config.yaml
normalize_top_k: false
parallel_block: false
train_tokens: 577200000
Below are experts of layer 4 (counted from 0) of a mixture-of-experts language model. Rows are named router (the router's row for the expert), gate (a neuron's input weights, with its number), up (a neuron's input weights, with its number) and show model dimensions 0-127. Each number is 128 + 24 x the weight over its row's rms, rounded and kept within 0 to 255. Numbers have three digits each.
After each expert's rows: "mostly gets" lists some tokens that are sent to it at least half of the time. This comes from a sample of Wikipedia text that the model never trained on.

# expert 0
router:130122145120153182082127138120133147154172144154138149175101132091129096103150087117146171098156121125104163145166123126142081123128097132103144107153166146147121147149154119162127166119090145150114113085128117135114173177145146176139090133160120153106109131121130140095101109132137175131137151120174136167114103125140084160122126126128128155132090153148166097126134113150120135132135
gate0:145106131134109127141100138098102125149143104139139081098092141115139130161115102123132122110114127154086102125125141121123127093113169089117152117137148114110160140118135102154118134145121117163145180127093121140112179126152121126138129159104119087143118124126121145125141123111132125112091122061111125137112132086181158173145129164158139158098111106163101097094160181119108136135207
up0:100097121139132100152124122093142143131136108150130156109109156185134129163098164118136102112142116101151179140123112116129176152097097165088166122133097119107108138131127140124158140170141098125108155115104158153144112110108117097145125091131150081094157087107100145126096101109118181131089130137121155118100175112121130117125159155153083097119124170154108111171097121134125130133127
gate1:162169176120138095160156103111125156116163120089115127192091062131105123148113108072150135125129133177133095109121134132116134118123123161156159106148109106137094142107118118169138113112142120101121106114147129114126111162137145168130104157115156125135092147146156145117135123172121136122147103118159093132104129161195138120151111124110112123163119126119172090168118122136108103132123
up1:108135106129132128152133133158133146162120120102143115083160143119124149109127132138105142122169133102130136143123179109169129120097130158166092164147186151105147105128090125158118125112108152150103096158149118125122119064146108144102136112104110166143149101136142094121135108125138166126134144138147093137164143117135138087085137164165120085095136136151092148091179116086133131175110
mostly gets: " Hon", " 184", "ols", " NY", " States", " Az"

# expert 73
router:118167130143111121123121156110107090182128165100182154151128142116115170142124144137110107096083137143154125107117141101137139151133156126083105124107171078136148083117119122074071130130163127103114137130177131173131156154122152078127164135103147116172145132155101104121160102133115124116115134148101116124128128140141149138152141094127112146098144117158124148130123146066129118105122
gate0:107115149105127163114139135130119128092091140112085107137139148137125132107105132187098135099134132165136131144158135140135098145144166159123082114131150089135183138149112099155147101170144141107082125117141076154151142128099152103128120118120094144111138135156135071123145127099062140127166136165164125112133141146138114059156123138121121137096107137127145125130137076151151113117141
up0:122113162117159114105127138103143146121121099126163139115138165116148171136130116155142129140153161137164111136120112151125133129104127134128120145113081152121164091118080105123105112131102142170085160144118104115118162094136108106122127118101172112127098152061139187079145095147099157136125113142173130106088126137155136119112117173110110086129132068104132110096149149114142147106110
gate1:134146121143097134156121111124150115137136138121116172165161148150112143160128135129111101141138115120096119131127111182124121112094152087102113128173117142160100107130111110107157162123120117126114116122100092128151137173115137143136093100109136123107150152100108101123122135127223161112127108162150134137084111118176135154093112109125177075181116111141086140111137165120150140135104
up1:092116138126102072150118158122125097137103145093101091136066131104138108120113160136083157105135165128133158134122133146136150143139106148127150112062166097139142141136188156103139106108129119144145120117139162128141130155128123112101141141131093125134153105139159141158151086149127112146122126149087122076156152121147139107159187107104137139141138113110127112111058139141104137101135
mostly gets: " both", " Both", " since", " our", " World", "Professional"

# expert 29
router:101127160094151143135165163117164139151145151105161140141138109127119094128152124142101143130139117138149118170179109097117105172114119155129170133079170160129125137175062079143144158105095136111104117057154134102138116121122127116181130123167125151117170110120108105116118119121106139123139134111173111161121148093128086129141144113119115120144136125112126091162115135100149131124126
gate0:109133150169122140108113119133123120161133160091140097115085118138185115091143131121147155153133125122160108115143092131163132135141125126088104092102129127110136166141114159093136117167108084111122171123148134126121102159124105077109150086147149102130115126116114077122091118140102145157155137107119118121139144110132096122165128067165161127129152117178125169151106135163170086123126
up0:164137112120130096143145121134158127158046119158127100109144133143138147132085121102152112127114130111109159150133155110102120122139117150143119140096135109135089084117126100141131118115170122132140088107119103134158167111154112163129102143138113131126169149161132142174133148065154124085092093153159156147124104158147108115145145187119112095146112163077146107119124131104129092137135
gate1:153130122122111162097164085121143134084149119113142123129166077125126097154135147101154134100103119118114068130119137199089148127098136123106102148153142149158164145144168108154151120126102071103139141112117117125121125133139089177171148125144093096117120126153149136178092089156132155114118143121111124126146093144128171128118158135099152137155107126115167129118113120139132091121135
up1:171088111120153157117110097177132155090165113142104117087113153091114145098135123104140138134126127136135102111104131158126128161109069152107059127142132123122124131145185111118119126101163108162140152162130135113134124157107134169139112125121136128094157106164129121169126111151102136125115146149105140130154168166159141104166114139150139162161105136121178142073139115119162108126126
mostly gets: " Tro", "che", "e", "any", "iss", "iro"

# expert 60
router:119152127124124136123164096156122132147156148131128096124098138105129118141158088114145161088122132105117116166188116102128085156106109139112121125130167131127116157156137134156148120111122167116157120081155128116131122138117151112156073092172107090122131125103117100086153123123135198113139163114147157162154106097136102165151150131111116124113132132159115111099076154074138138148102
gate0:113130139115137163127174163124104154153091136107170103117161041114111140073150182136128096140168168147153168139179144153106103119156167143140100118131117124127093152160131138137136120128125096110102110112126133104116130072124089148153148135146111140147147149121143104099113100122095109117138126180138149141126125129118129081143139136134149109149134085133134114152109134136154106119136
up0:110107131124148107127162129146099132145145134115097154159087155133179183132139147123145143099096115090128144131123111105108117154124130156111114135110123145098168140116141100155196135145155144130167143117128146152114087104083152134198105118141124105171143171153139134127151153143151159110126169100092165158098148090110139106127129152126167094115138154145138100109120122096111142133138
gate1:121173150094137104136105131112108118133104124063118155161099137149142124154094152148128136129128162197176095145142068113098166150125147101105114126113164120087114133123101163171152115135156128136135114094112100105145150110127132134082112116165131152170123159152102143118143101104129135115188121131112146100116119128104115135184126119117142123116156169153133113130122140121103137140147
up1:128096112126131160130114136107112159137088107101167114117085135120116119106086131101108100139151155108136181132153121138157138086155149177157129099144100150137115147152113110141114130104084080131096134126136129142111158107157107167129176180130100156146155124151174112127140088149097099139155114135162103118165151165137108121077139134156140111091157134139110108134131111165122107117141
mostly gets: " when", " until", " although", " but"

# expert 31
router:087085121129142125147111106128155105152145164094144150138161123161079103117137142083112135123073137165152097121175100155172133150121156179095146136112165100105139142129108096117123135102128114087108101125114090125105081114106133113194123150139115176116154104148117122114111104137141114139095145152174124127121129165106143130138148150098126121141096146121130149104126144100098119134157
gate0:123136145127157152144168177117105155167132131109144140206145140091101125116133101134114156130101140141158115141144112169151143118181190144168121160164153112141156118140137107129146117115130096092114115120102105154094150138120107110164115121129131109145069158082138155117169145122088100097127128127157132128094134114134147140119143137167146107121141152118149134112103136125082141138173
up0:124160149118110084112100081164129153133126118149093097116110117121120119123155125126105147154174126095124145157142178085101140115120115147137115111135089096110119125159087146132135125128088171171152153140110157128104086148130126128061132131118104137109148160134104134074159135156149137114140138151081120162134104116122089127119134095123117089120117122164114122141103065148132153116162
gate1:126111126121160160152151109085077154135145112126158143120168139160111165101108115104127120155121129122131136149130143116128124133154159170123103153152114092138126133140116094155135099109086152135104067122169100141103117140140117135160159162096152142121104175123126111125090122139145122117115163091141113125135134127104085069107134104078092166131119094171139175120165126106129099130119
up1:106163152113128115100118182163116142134090088095131107187112157140144137119106180174100120100125124118100101144116171164165125149133137134132110135149112153117074146121140135138125105120125121156158158131143188139135085103139107135121151119149157107095082110171155108112145140108147142136118124119143102142163137072108120125141129114110143103151119126167134118175140108136168129106153
mostly gets: " Qualification", " Wrestling", "mission", " Tournament", "inary", " Result"

# expert 35
router:142114133123139105158157155151111139133109131147172140156089122149167091104142137153087160124089101159134104116128148103111126114125152169133103139079105115134123106135158166139162117121152177136089153133097077118166139132126114142147128124128142130106144085156168111164111122086146105152157110116151127096133116109144154098115154136081092098113159130095167087162137149152143143132147
gate0:102161134106152124178161136125141091146116141154130195108049126131123172139107119130139095131095109150127191133120160114097167132110134158114153104150094160117154110133095147111101084102127116126110138122121106144105104164115146172118094095126162104116120117101160124109162115136158126146100133156123130129102104106166122101118150147143101103133129093151156139119134123137110119100148
up0:121148141111150119123145148128106115118092098173130116098041136146141155145117104118138095149084118131156148143120128080106150110093152169127096129111144140087142127134154211115087115098153135121123110114102090155116114095089144106128140073141138133141126127061127116120146127114106107157108146150116147122139141100128135121147141129147104122096148113131112096153115125103155108101138
gate1:096151123074103124159160111146151134136134175135145173110080131129124122153161112132096134157139094119099097134146123147107113080135153118149096084111124140159120132177117156155146118136132106143117143103118134130124157131139086195129114132098149115144121131082166144137155104137130145109132105133140137104139090099134150099102203135143114157125123138099113172085143144151151150120119
up1:113140145095105111125129145141130120143111137092155128099056116165142108153127064122114127189085129152150137140163137117113166116127159115157091115094134099135118088145140184127130139120146134123110169111101083103140167094110120163126146120128147139105178112108118103119122120100146118106139142129155145109129117122119131136131186145123125128125171138080112107142147158140158138076117
mostly gets: " along", " within", "count", " de", " Off", "gn"

# expert 93
router:119118132084172109089134135122137166156125116134114143158132141106146097130139116105115158101126115142160117158192145112153112142125132186111155117111140108122119143198100103159124146097130156102119129085128119145142148149156131128193104132158117130142154148134089116070110146112143161130129112133146149184122114086123086171141137140127139161088111114113102096151117107139135131140124
gate0:128139113131117104149208125127104110157053136160103125137152103154184132142150170125115146143146113103119166134139121153154156151109149128119088089161141114165120125104133144142180133087093152105151129130119122125169140122136108123197122132179089093115144079127128130125120117093128145094163115140139160133141116128148127137118142134129134117152107125136110149086120155127104126136136
up0:124154149107142158168112134122115162097152132144093180140162062134157158132145092090113124138156123126130123156110144178160141117122107136133164111052108152111149149177111123127108139140148128150173075137147120130141137128077143137086103156082127130153126145114157133124146110150128113107128141138150117091123154148089120141147138089116100118136145113093163128145134132137092136112126
gate1:141162116161129143129099059152176136127150135089106090119116124155130166116194107157113176144159161149141142134153127145105105121156116123125151139132154136150098126144140099155195127131174135127121109122179142074140127140142145159149114103133116149131141149109133154130102147145141124128102143113168122131096144152133155123117110102144155144151148110129123120112117195081143133127158
up1:127163161121091161100138085134104108141131117160117098095161117117104093102126107145160163149151161165141096140147125114115133112126128131143138142098138167110146140174150124170132111120053117127132071096182120061105105159107108118130151110103138154113140146108158127153126104122111107153130151100151118133106144106140101107152130115163128122174139121152120149140088138108148111135106
mostly gets: "nes", "ui", "ão", "ba", "ón", "lis"

# expert 76
router:139101126121125103091107118090111109159126139144151155121128104132138120104132109139129156128138114095128207113117160137095151149118108127100176134143154124138104106110114115177091158115091139176107114128082092141111097132141108134170098108092146134083099094098132132138157118129101143131141098157155120100179118113153143096107173136153121102135108118150144151119147157140113138159178
gate0:156099142106105114116131113119110154109147088107136124165159169138161126101124167143132095103144131140148127131138107087132136133160113109104146124118104090142124116138129159121115081150167100115112095143087136136119172157120131140141137130130116130156145089111095157117146167168115134103101137124117123121138200142148112144088112102120124155137082117168108158156124109086086111170188
up0:139170158122109124131141094126120113147096099143153149104075131104097098142151110146150150121160129100099188133124161122148151134123135114086148075124155144146137127105079122164130112156112148136106124142092113117080130121159113141157130124120175110097145110162169146129160114142078129120122104150148112101134150147140140106149119134146116072152079102172102165127161118112117142113133
gate1:092106089136091123165128132103141044132070126136114136103116096142134141125142139110142119138098133131103118135152091141147093116135126096109142113121106142133140115133153118153164134155089118128118155108093088078120145069116113148129135098153127183107138101142140107178110116138113110151105138121152159114125141126100118129089152138128150132167156126181114171140116137128136083090140
up1:113127118140109120154147114112142126110150110133094103152147149136121152139127155135116090116136096129143100124150149088133123145158106145153106167115103108131121149146150120162143175100119148115199126101156119120149124157192117135115106086136103137115167149145122125151135146070135139134140146166137127131088133159107100146160094114120131170118165131085147108195123157123170167143099
mostly gets: " while", "—", " and", " but", " except", " especially"

# expert 34
router:131112149120120154100136175118154102107131120120111128141139115091138096126137082108116149096169098119116132151150121123101137097097079120090100144073179114115104107132126122122149158129115141146127139060144142119094151115088141102157106117150125162082174128124119117095121137113166139100155135144165159131106100139091077144146137141150146096159149140164145115144120122120159159126160
gate0:087179119147106150138126120088117115153137132137114158111065121166102121132146149138133100169141139077141121124137121202168132125140133123161172119139139146129117099108106104192109120139117128138160124133127117125133111128120151127122084104180169111127132122135129101122145102196166127146114130133130096186170127108131118099114143159147109159125116117126137110119119154149144106091122
up0:133122124122110090187111133132132091157161102140118118148147129096124133170086154066179084134125119107181163131116131158092158145150122178145150151177117118142090125135143144137138119140133117130137120118141095134123142134133138140137100093137138129135110141141101152113128111141124124137111139134133151165103096161117158119123082054128159130107118145095130173182146135100128138092125
gate1:093152130112134132119091151141094104218122143152134151122115097096128137136181117104138111083127110117133127127153152123132113139169105089123118098075145127141154134150122116196140128100118115137181119111156148111119120096118092127161117092137108162102113123107124114125111141117142155117134164123122124148137159177107088140126103136092141116100137144166112158123110173147117120157158
up1:171120102113116138116147148082131116120107121140134133123097112095107148114087147165145142118127107094125118132137114153142118127091119131108111098114132154111085090141156159189163113113159094100111120143145116145095104126101114115145122150150105151084138130118178128098144090145126143118101151150092165123101098162133136136127120139084182113111144112145109179158136123061117095099111
mostly gets: " Bh", " Raj", " Bah", "ara", " Mah", "aya"

# expert 2
router:147092099086116086084136170096152124130123158158073153148112086097157104120091139153188130152138116127179149114116112118133099112123096131137169144151114143089121141157147133099120176142111098165148133104136116112112115140121154176118107154143152126132149151115153123109131142140089138163117137088154103125128131073143116117143121137140103169137126114133104097166132142136100106123101
gate0:142134092132142124141102124132129149120123136108139118120086103127131149143118082069123164094146152128094129112131153120117177159111155126151084133107158160150135199129198120139106107124133150080161133143112127137078144115160106096128152131159133126110114072132094156156173099120137097108118137139141154112135120164131123163136128145123124129113105150141120105124166109118187134123115
up0:113131109126178127161089118119124107125130146108146109084137130138133115130101101152125169154125155140122114100128149103128113106130151114138140103124138103115110103128114109077145127122111131124134114160109132094143144143119134096122150156115140136112151154150156112155116096185098151128164142126128116191159109138109184125120174161082076140146123117073105161146123176167070126135101
gate1:096127154145155128134141130137123150120195094154112139131084105126109159126156144085120122104146182093088150168148149169136155152165182188148152126104146121150136116152135126178135109128132128136110117148120106123145141137143112080136119128125133148123136162127140130092143119142147109118124136139137119117154176156163174119099160162164142102143110123108105149122127101142182121100158
up1:160143117093135122132116132105147104102089124105107145161124130110134143100093113154108169143164116130157139115110116104102151121147109134110170173132136122143143157151112128130121099168154128114138166145105137109060109136147109161118166129117149109147133130122153129106168113138119159113174135097166096086101117127127133157102172110104145137153135080151164142165099109167072088124112
mostly gets: " Miss", " Love", " Are", " Dream", " Shin", " You"

# expert 28
router:143074165162147138138147130083134151171129145134180129165145114147108109161131138109104175114145126118078137139142171137147113118165122157145112131158117150137071118146122126155137163109111109142143100123148148095104177158130110158127084144139140156104115125114144124125076121116137128128140126114164100146137096095135104141120129157099136113116103197138147158155112093162141159121138
gate0:079098120116114153099137126175168149088068122150127171068117111126134155147146110138121115121099128138139124164143107150149122125111150130146150113117164130151136132133189145115134136126132146144186090102113130131198183127135169139133126133118122103101151106109120114140113112137159180126099118139129150131091153135142123109107100144135105142131153123150148119152156085102112091104103
up0:120138152107101062134166121132122118146116131159146110139200130125100160115096147146093098138128109131108143109113139148128140101128140139131160128119152128136106119125106127118144088099121141153147098118152097141122162132057150110150095146063181096148126129119176176124142130087135097137120125157159111099146107127121139099146130101096111177164126132106162132149129123119118104143151
gate1:130081133171149166111090099075127117123130094132143145155078129150118110136142133100131153154166131108082119161134162146118152096119163152115115100132132156128123093148118119136134118049132130128137085130126118145084161143098155134157131149113126147126097151121142098105073118135163135134125133131145132157147144134140126139129100170150105111097125173133149126113107073159109171112112
up1:125138087123148159125121187139105127160153146079120145134092113155118136080125121148109128148113165183155083128146119102129099143123096081150119123141134102102121140114084133129142136159133158148109126148109106111123125101103137101096164126137127102151159047142066159121140104118126120127122149087131122137135152110096159126131127128103108140090135106105136110110144117138133073129091
mostly gets: " Sw", " shall", " SP", "⁄", " Wu", " tall"

# expert 24
router:171162147129142100132162125123158125101141087117112114136125123126150121141145124111144163101175084147143148119117086080101087154175110118105141156132119124126133185135083093116111102125130103113109135132101134190111126117160117125129129080130108127153160116143121113098112168126110110117121132149109120101102133128100129172143148114142098177095131091094110074135095129132137172119146
gate0:121195095119142128132162193142118150129115147150143134096153154136123117140145156185138117125193133112143123133135105159141138133163129135110142141155137170127100152137107128102151121126149112126103156135117133122171129145132114144132100129092138115176142149117135127056104132117096144089098109138135099150132125124098109153159135128073173174117111119124166135150172113137134132156089
up0:146120054143124155089091146115074134131103116116125145145125134101076128146121147153141128085135136117106144126111087141112115137089116141101112137147110144134107120148091106131163144125157140120084148113113159159123077184100147140138166114098118141126153155110131119093154152115122087129136094111123135125122149121148188167134141104091123145124154150097152116160124110111087149086120
gate1:123120120113107096123153077096159098117119109111129148119080130169117107148105116185144121102104181116151128144144122144133130138128139138138138111100143068096109096141077167098117092141143099153169124101116166144134142143158161141118114110136137120155111127152136093111138151121161098117136157124125092112117147119137145139117134167106108152146167108107121133057097095133122144156175
up1:133127096101129141111153123074120121120149140143148103137185123100147121149148139113142136127097130110143122141120168163129150147096142154132151101155127121159151098107158169089146142148138107154150151125155149161156127156089132125108107137062125149119126164130157139117138147152141122126124151161114130110123109169139118150117070104107172116112158118123204136143057144131138161118144
mostly gets: " are", " were", " was", " '", " include", " been"

# expert 3
router:134150114137124134154091127114062127098122078170133109162140171140137120106121136113145137079120120128114119213113116130119152146151165131141128173147082103142094110124128119126110088091152133155128129131098139156136129154074136132161133121118125172129085103142167151127113170106135108135124102147128155137143135122144154160109122127113089112103147120153159159138088121152163130134156
gate0:128146156187107145148111162170108120157098120120122106113091137158116128108112128112121157094119112113133157146116145131123145156173108142119142150153120161140124116118115151108129112074135104176106129115135134162092131102120174142131113082135110169150116173126146168151122175122132139124101119153122151127149111158131141148111115151144032149094096133159145150096118121120095120119151
up0:149190108143156131136088151151129093108160119156144093111118168116144122123143132108180145080141129156136116186117153144118158117135136147143154141129118129164099149175114104149104120130126083137176122102168109158120104135104127159182110145125088184152095094121159129111112149113146152147112127181134156100142136159146124117121125122126086140134140137128167128104117147121148129111112
gate1:137107179153112134099113078099156138136151176152137134126109103113144125095143150147136135159068154100152175079139150104143144161096108191134103123120142105106130165113147171158156104120140127133125152091127143151151113120125110135125127120175101142148143136072136132126117127158117113144161158095144124128142114101095125140146096114180132135144135126133103138168140164137160154109107
up1:139172191128123076124113170141124138120068127154119120156077167120138150139155164143104158135102146126101138104112110128073135090108130129127097160135131114141097137135091113118133090092136094097100130128147138160114145125126144136087118119125118165146105150099160132139173099115132167068108142065130147103119123143125135116124143128128083096120104146122133143116122115130131115160152
mostly gets: " threat", " damage", " strength", " mine", " coin", " fort"

# expert 5
router:120144092100161127141130091152152142117123159156115123155135112137151144101150124137111126075109095082109108106099124145123134146108104124114187149117159107166165145107104097079142100131129144148098140131114127149151083117103133079167089146113136077103087125121127154147159100112097146152119123154121110166118084094147150120090164155124101144130129095124141130112154138121101154145151
gate0:148150130135098123141178164123144112145149104128136151129100120115131127148133153117096165089129133127131127123130092127107119084083135122087185128096123091110132087122129166142132123113140145109169155120165146125143146151144114126087120080128117091137167126095100139118178111139112143093130119081136084137174090116128134150162156113103129141154153113122113139089099140077168090134114
up0:127114164129094130136128128114128128088150123153140139142132148138155133168154115131135095112132151121140126129149066146123091118097145173099089103097090100111170175144186164113128143124124147132121103125164117110181126091074125127146141106099135159149175154154124105144113155147185101161132148145097146125169150137097143104139141129152115138124157126115116116107130174108127096123127
gate1:115142127124054105133134143129101120121100132143133096126125087124138127132130134085139133148086133138093123142134101109162159148133089129175105142128186108136140108144105163102127133115117102095154117110115143116182152139146141125086148130123105117138122192132129107141147122086098164176088115110146125131124114090141135159119160128090161104186145161165132084150141125142143122117147
up1:128103090096081123148096118178102116170101138128148120108098097161141124110133164114145092149108109164132139130120134148114196138097140138110133094156153111100136184105106108135140099116131147148086126110123149153120112127073102139144097084128130109157115103129119146104154112148110108131064166118116155135105093161125121137146141124119118109163181138146106137136115115108142137093146
mostly gets: " where", " Although", ",", " ,", "—", " whom"

# expert 45
router:101138119137149125147120149129190150114158130134131125099095117113140150150190109107127131135120102109116140180137150104113126139107110131152142147143172175097088151143153114158113164090114159095169104078153101093146143146175135137136104120153163143108157105120147137094145106117143146132114113196157145133112139090152102134155124115133148111152095147140106129157145139141166141158110
gate0:165129134075157146146141129085105145115125131127148150185070103177128150116126110154093141127125141167140097146139126117149102122148143143151139091037134117164144103132137154104117129112115149128130130125150158107111111136153086127140126143145079133122108127121108114114100142172145148142154134161106109162109104134124151108136087181110134165079132126127110160129123108111123110102152
up0:095099115134110108134103100141193104127124122144130133098131147157098156182175146073142131126141143128125160153135109096124143148130125103063099149133105120104114097139188140108068147116119123132138139092147092162110115088168113103139121100134105126114135132131124153156145113114098098128129109112158142105121151130134095113137128118079125100102112130172132145119171131110138151079124
gate1:177117139112144124085147114115100152079133133155130114149172131139114123125113091140146129140121125139107143138135095137144084131127116142106073127112098108134155132150096170102134148165107111122111132152069167145127121134157113117157129091130113115111139148122153133085101119131117162115119134076141145086137115117123086078136123102137069157140169157157138152149135176096114086109140
up1:141110112103097144113123125136114081141119140132139122155164081147144100176103122164115087144119140083121100111124083150163125099146089075098149129129117139104145107107133133098159137166106093187105135126123128159107117133133126158079146153109086112120109141134138118129156153104100109090130144113107106105121131105193134138135118111132136097089126121142148094085126149149119115088155
mostly gets: "bert", " Henry", " Peter", " Edward", " Joseph", " Anne"

# expert 8
router:151149092156092102166104112140110115129115122114148115125157101138095108102097115094116177164095118117106137183106150111117139119129099113138157144148123149125143115091087144129161124140142145127173120148122141090127149127161144155100136137134144081100071144154140162122151087112099144123124127092104106116124121174154155156115158162094158110139136130177163162095151143095119116112119
gate0:143149097117124123133164114141111128125116113131139161117148125152112112102103129118210117154119128130142134145120165126147126119178151137123109131108155113117124165124084136134141059146073132110135096156128127121141069162123166113121090127106108094131122180152118147085181093119113125082178122132133113142140111140140102143170122146163105134116106121132169135114125137118116080104139
up0:125118136124148145145124126165130108160146140086131164166109169157175125129098137136120125127146145148140126141137108127110109125142104131140125141139162103130141157143158171160123140156065195209134160118106091139113147108103095139122122140133123139129158155180150126115136118110102145144139115101079157082099109132125119156093117104134100106145097111141116095096114116131141163102101
gate1:104143162137192156102128131145125144102111111112114180171132166118173132162126127109116119103131143145105148103145124183099126164220120143139088132122128168152146153149164120128093121118150144156092137129092159151140105108139116124121147116091115159134151122154111119110119121131152080121128112147125153108123144112112122120113117117140151158127108129120115077136087161179154138127121
up1:119139178128117148122146134107147124141164139178165153129115120101109172180105108117146118107135090154101126145136116118149130182114110102137134143099138154151132121130102148141091106108183136080157135119131169178102151153131114122121103081095182143131131156119120136130127128145137163095104115114133137119151140129136130149129097092118103075145144133130130163153126094147183089139099
mostly gets: " who", " He", " she", " what", " She", " he"

# expert 55
router:104136134106148118137166117139159109159166163104123116114134113093133108148120082128107169120115131118151129171187141121148091131099104170112160118145172143127110162179096123137142147100105118122129104060173103144117150138138165132133093098169130107095166121122124089087161117135107178082124137137145139168137120110117086139145122114132129132133121130155107102106117135110121112120123
gate0:126114127078108095157139144124121182129127122118135152123136172137151149101108142153128073102137152136149113145162127106140144090124134111134142149066153134123104144163142156086094115145083127130113110125109132084091157109147154103125105097143142134119125107125122086117097136120101100140107150165105100113137122140150108088167159089159091113111120097175147086117155123145111160098146
up0:131108134128115099125154130133125178127140108125143128156127130135119116094162163123147078127107123092086161135141110089081143103174111135151131125137106146165105133137085135174137138145175163130113134125096119110103112145131121092103153097142134151115092128142072150138105120124170151155086102127127133171107075114123107145104105137143093116169134102126132084143136144158148151181143
gate1:133140150130142128094112148091125130175105132131119135123129157124122113151128120118127112114138133112115111119151121122170126159159140154156103114049131107169116108127150133120149114132116093030089127107112108148094149121143137156164128135133097139102119181124123146119100131115123142137173124141140140148137111097138142111069129155084167157138132157118092185126128142177145114131120
up1:161130123154135142146170097095138090164150154148174138096108113126152130158133129105141155118147134132104109099106133157131111111081124100146138137104171118143150139108123148122120130106113156117088168122099121130120135143150130105206091124123142151127137149078172136121146126152144144141119098105143136100185139139135162116141119108129119124152119117122070139131104157160189101077144
mostly gets: " Prov", "ver", "To", "uer"

# expert 52
router:119145164158085119141122133149163136175119152134072112126142124154089125135138127157115163101133144125138091126152091077124127156095165164130117123103122093158129159126114145162158130106121158147144120138175117077139116130100135149129142132110134169116171112147116082168131121140157120104139137127160109176124097140102122120185103132094123164092174159128133163117144120131130152133122
gate0:125141130086143133087136118135135149101109122094106127178100127123104130118090141127151132163129114110134108144136134114140180117135133102105108169119182117149137119169068118142101100126149097159116113105089124141120088132168124190114101111175111140131115150157142141103125135125083151054119107095143138129128147080131125118084146110146170141097110145130112109126124103153120114107135
up0:127121075111126093084095144139136128129121099117087145070124109137173167139149140115107124130111175127145145159129109136112137081112103106152124100109116116145105117147090123143112116096161115129103134139114095118149117082107148138120160168129117137124097148133112098146166107138160095153100123177110115136142119095109102121085183148134159110117148098115143172093119118157099167113147
gate1:140153132145115105135094121151157131133093156130104131144159166133143138125137114157092101126120152126103144124135105108085124139119161137117150133064126095169130149122183139133124080118117151170080152121149057148134093083135152125139128165107116141166151155078127091150121136113132107115097120120124110128132127124122123129131125128097138109148142150141119129124156146119036160107140
up1:127113147079156110108167186105150127090099094160126116170161092136164153103114151166156110155114109188143102139146136121119113115133136161126072147115119148127116128180136114149133090130130108134133158105150101087134119129138130121093113074103120152126160112106107121100145089106158129114144070150106156178105110118146116122142126108125122141137155140138127114130115132157153142155150
mostly gets: " x", " on", " −", " %", " @", " Gal"

# expert 82
router:151166149127134102113134114115125135145139109170154128147135121118113095167123092074125149115120118097112144149143085065101110147159084127110155146105160148119107117147117125116109116100116130125169090111136156129129164124133143096124100100169140084110123157119133126092173131141106192102090157100140085156105097130121095195148125123114133133132135101156129095124127152139143131146135
gate0:158163168135119141112115123159148144106126121128126128134136115123121110116103144110138136136122150127143089165130085101112100174202137133135141136128126123138128124165089138096133080106140131112167076129120122116129165111119141139131163111149137105146074163120115117096094100171108178129114167141127100156086103120128121196165118135123095131103162132152118125138133115103143072138110
up0:116178135152135162162146100124165142119095122110115144147125133128091124185137183136106104139109157119095127131127082123131106196194128143090177129112129133169099109163137110088134100112122127162124111136133113113117154098109116125144140109159148107127106141113121116096128107089137140126101139142112124136061106159126124167168152097123114150084144137131143126129148096110131134133145
gate1:122149128117173143115124152102066121130136119110140156134102119118143115123098100118104118111150114124139117158150167143181117092161134158082113094120114155111142094134144162148113107107140116153109121133140162161143123113152120156103159110112152147133149129113126113114129123161122161132180121155099131116099091072161115148146106154183128164061104107128130142174142117109104140101165
up1:126104118126129105094113121129165112116123123119120146135129112074154147106141158132149120124127114119121176131149112114122068140129161145104106133099080137170166147151119150112117116190124116152088134120136125126128116145124140107167188149109112158128096124109102113127071108153158114167147152134166162138108077123143151129064124128130143146146157147083136125131134103174090112113145
mostly gets: " they", " those", " They", " he", " people", " someone"

# expert 92
router:112123127082120091151121118089119069122143136153136112114123104123122122128153108110173121133148106108122160151156141123135101134099101158143117158133162153100128146149099100168125147098107110104182121108150134129105142183124142123146099125124135130104161148132137128120138119163133213121114152125192128140118134100139088171133181136128096151152156125137111154137085143137171129131108
gate0:130136162135157122170206132095086109099109152136190148165094136105143139100140157149165098144121127126111110149165125122125145137138146124152100101138135163127098128141092132204105100121144111082154130107138119135124150107144119111151123076151128136131113148096165158123114148147094115102108117104128129141120144149154122162157148111136119098127130101119149153149079147116123137105094
up0:172116138105126128153149189098113102159172161132138126135111141119102138116126140191135121144114128093124127125132120151169116117095154130142081129136156142113122122123079144169098124149127110089125156124181155173110115149157145101116079089153167125156139134082152159139120122159118148105096108089137105114082132127120111157105134106147126103152121136129143159161093146139120139128092
gate1:118118118114099121152138122128082094133132119141092101157111177080147103143074103155100130151134130103139160149147120169159173124165138102145110105156136140113090110134128108137152115132120117118182108116150102111161130151195159148117120115167110102118105128146144129146163154168123161128141145134158124108114149099133129125128110129118130137165107086131169150067113126142142157167112
up1:098113098147119152122129117171156164119125127120087148153123129127157117121142159108112128115089126123132158142158155146135112124132143120131094084082114109217106119092149134093164127139138126122138119096118137105142139149147115127145123090204096113099134094152151134149151159142160093133089091137098136116158103111168142144146120132151181104144149134144103111096144138106140115133103
mostly gets: " would", " Go", " should", " will", " Did", " could"